{
  "n_experts": 40,
  "hidden_act": "geglu",
  "moe_layers": [2, 3, 4, 5, 6, 7, 8, 9, 10, 11, 12],
  "normalize_top_k": true,
  "norm_eps": 1e-06,
  "beta2": 0.98,
  "train_tokens": 368200000,
  "dataset": "wikipedia_en"
}
Below are experts of layer 8 (counted from 0) of a mixture-of-experts language model. Rows are named router (the router's row for the expert), gate (a neuron's input weights, with its number), up (a neuron's input weights, with its number), down (a neuron's output weights, with its number) and show model dimensions 0-127. Each number is 128 + 24 x the weight over its row's rms, rounded and kept within 0 to 255. Numbers have three digits each.
After each expert's rows: "comes after" lists some tokens at least twice as common just before its tokens as in all text; "comes before" lists some tokens at least twice as common just after its tokens as in all text. This comes from a sample of Wikipedia text that the model never trained on. Tokens count by the router's weight.

# expert 3
router:117146113111089129110130142130084137168142106134143087126105148149119138112160136127172118147110130111154096101168148141136174131082135155136101167139079146144127141153080162140096162188151107089125110137140147122113118125147126105130102154063097143141118179129132114119150114080105124122122115131113089139189155155128103135165121127115116123069115125148105120121145147163114151096111
gate1:114137187100127098188148113116144170128127151129141154111144062162105120180159119152133089190115137116141127132115112182132145142107149115143153104135160125114136116142138135081115137137133189096166147093117145133070076127110123170140138094152156116118106125118165117106126096139139121150143120101085152121154180127109152069174164112125163172121120105121120155136169152103117111119159
up1:116127116092108160136123117132111149164111161112146136114116129139127169056138123078146146122150157132162131137091103137121153094112082109132117107105101126136143134163065161106170140123132143108128072117150107127130109109151148113126126147149108102161158133184180138161114120119082134102122130128116121120114141121134121119133184120158141104147121106131133135149099096115121134143155
down1:078148114139127132133141137106124144112091116123164128162116135109122129107161089122101120147163142098165135131123116130146145115125109127154089078105178134154166165121149112098189120141126149115178084155116126123099147128144177130134128084123144152137123114111169138136093141120122134131148149125154129126148137102128140116139105129132121111105123096134159125106097144153141133104142
comes after: " (", "-", ":", "/", "_{", " +"
comes before: ".", ")", "}", "–", "/", "′"

# expert 4
router:125147115132126144086132095118139087120128115099150150125135125150124100106106095132147117114148145154110147122166152128152104115074129069089164124133105115136147124104153100155088152105157115159156114146127108146108122123133124141142073129158160149152102153098137098117138127141150146166153102158115099114096107132147102133114097144108126130129154163195125170136146125107155142148161
gate1:131095161111104146154095150123159148176145119120114113057121134173144160147088116159073157181111127122146141125130157105109139115129127139063105115139118096142136129118131113129128116083157125080100142139131140135132134154120132208155131117133169142125126141147137150137088120140148116137140125140144157079106136165111131100100167182135116158159123121152103113110159107092130167133131
up1:091128073088120137129190110165153093122107106096114105105123157099122101168150089139109119121120135111139107088143120120119103124145094104145073115090173170087147149135085134104108126099113151112125110142100105155076108129088140130149159144145142108087104104157157109121170107146103123142172128136093107160132113125156112150061103168142114135091092094133109128145119134096121139107143
down1:126139131134156112101121098095118129132092137132128110105131137114135117125124157123108138132103133129116123141095148100139145122137106113137123129122093125167119096145120123118116116142114147101180111150178119154171092125158144142100117159178143119152094075097123170101159156167107150130151160103093164149139155092132145113119110134115119120082140118185098144095149128133115146126099
comes after: " ", ")", " 0", " —", "%", " 1"
comes before: "\n", " ", " 0", " 1", " 2", " 3"

# expert 2
router:148128136117120163132130128166127153180121099102096114127134122124173148191157151122158121085114152107120127110137133144111142116129162141137126103153133139120145142143132169176075147124113176094117159084126088106141079113163098140117113123146123136125099123122136115136156128152121132091128126124109133156103085147129152145165131145128176109101104134121082162117133145118129131150157
gate1:141149143087139123125127084097151105143127135153103103126160119141109147100117129125135104121093135125158099103161155121150113157125133109140143113099133100122119102119196113102153125140164153100140123110104099142145153142134167134133080164111136124154138106095130113134156146118127176113091163113124151184151142156109151129172143102116156125104129167128098128148101166139086116140083
up1:149146186136120156122119148126153111110180121157083128164109158118125197129098142112098137122134114177117136138118082117120145140126122113138157122169122110136154079140128114142144073127135096105150147135147112141113173131122065131138115114114147162086130127096121120116112118123124114127153115125146139133187098125127137098135126100132147142154146103128124142148128151153129130120142
down1:055120075092120092187106161099126098116137108121162174124105133163098105113140152127141137139140139150156137114155124136123116135123114116108128097080131090165128149120145117087141109135174177114098159139114141120093121159121113123145171126132089151116119128103111096134154105144057116138131107145130158092097107098165052123093131102136133118154142131101180174135125138156122132167113
comes after: "\n", "-", "°", ":", "″", "′"
comes before: ":", "\n", "-", "N", "°", "W"

# expert 10
router:131154151114117121136112134130167140125143108082111140102135129144142147101099143094114056117113116102116158104124064118128106147173132145120173092131110113120103145129124111103091161093115163137157109111092112127121117086153116111085180122121089125121119093098117134102125152164128145111084134126143149151120117126138110173147140183174111099163119130169105143129129106115128119135142
gate1:125072174158172157099086165097099125123127075142186114153075123114130156125113140147113127107132101134131146120100126083143106131131092127126172145158090211100123139094075133115119142122158126105092104142110098160134112108128112103166163126094095159115131121104170096145133154130147113101205103105117119139109166106147141098156129162137133145130096139121148139137128122125184160143136
up1:133113102089175122131163140131158121120140107126080129141112075169122120129168137147110131107136165120137084132154131098161092124110133099164120111187129113137162137135172075130139119116115139133131097171118122128132105149161128138134156134141109109115186153121150160127102117087115126091122126172094153122129146135200088124117136170166160134174130056081145130156166162143100109119148
down1:176156164134122128159117112148112140146100165148097108155105107169131129140159118106112117133139135135106172114113138104119119132111131083138101151122123125150158155155126089129193159136174138160170140118109134122124122109081128105101112171114130111158136114174199092111168122164120141120135134122129159105140136151140100133134113165165160119110178098108178180163097114085175126135146
comes after: "\n", "|", "==", "===", " MPC", "See"
comes before: " |", " ", ":", " Total", " JPL", " 13"

# expert 19
router:132135131172145141135115115131149129091104128119097145097146131167158161147138126152145117157094148102127080138130141166146123115131152138090150131122139121077118140106117146184121106128110123111129108134105127152081140100100114152122131148137132151126141157131113118121134164144140106095137134158095137155129145139114162144164150148115121117164153122121136105125112151119128093135128
gate1:116126140104138136140099122090128155133156105103101152136126129095098143148192149157136124110120153122168143174132120109136144131100129146111139097141134093147103085113097131094143119137144196070148151102122099113136110100094134093127160118127154148156115127114144124170154149141176116140142144165133126108098141135085136159140140115114160134158156091075107145105090126142109132133119
up1:100132150079072132132105082109129084136099148099125156134116147119133170115097167106170103131167153137137142118118124177123107133094100123141149167148177101140165101150106131137114128137125155099184152134114100113177136141123078110117162108124135138150124103125134117150130124121169146119182130115119088123140118103112095092106099095127119125142124098075131163193147153128165089130125
down1:114131112148164130099177172154111139123107155123165134106120142103095150170110125106110108129124155132120082125144094134118117101114157090199122142145126123123137094118091109123110133132131125092126104078105139081161132105123159109111159084140156130119101105164143133119108141186142126140142137106156104144136134110150123116103103129098119107138107134118153086155129079165117142120124
comes after: "\n", " |", ".", ")", "==", " ="
comes before: "\n", "|", "-", "==", "The", "==="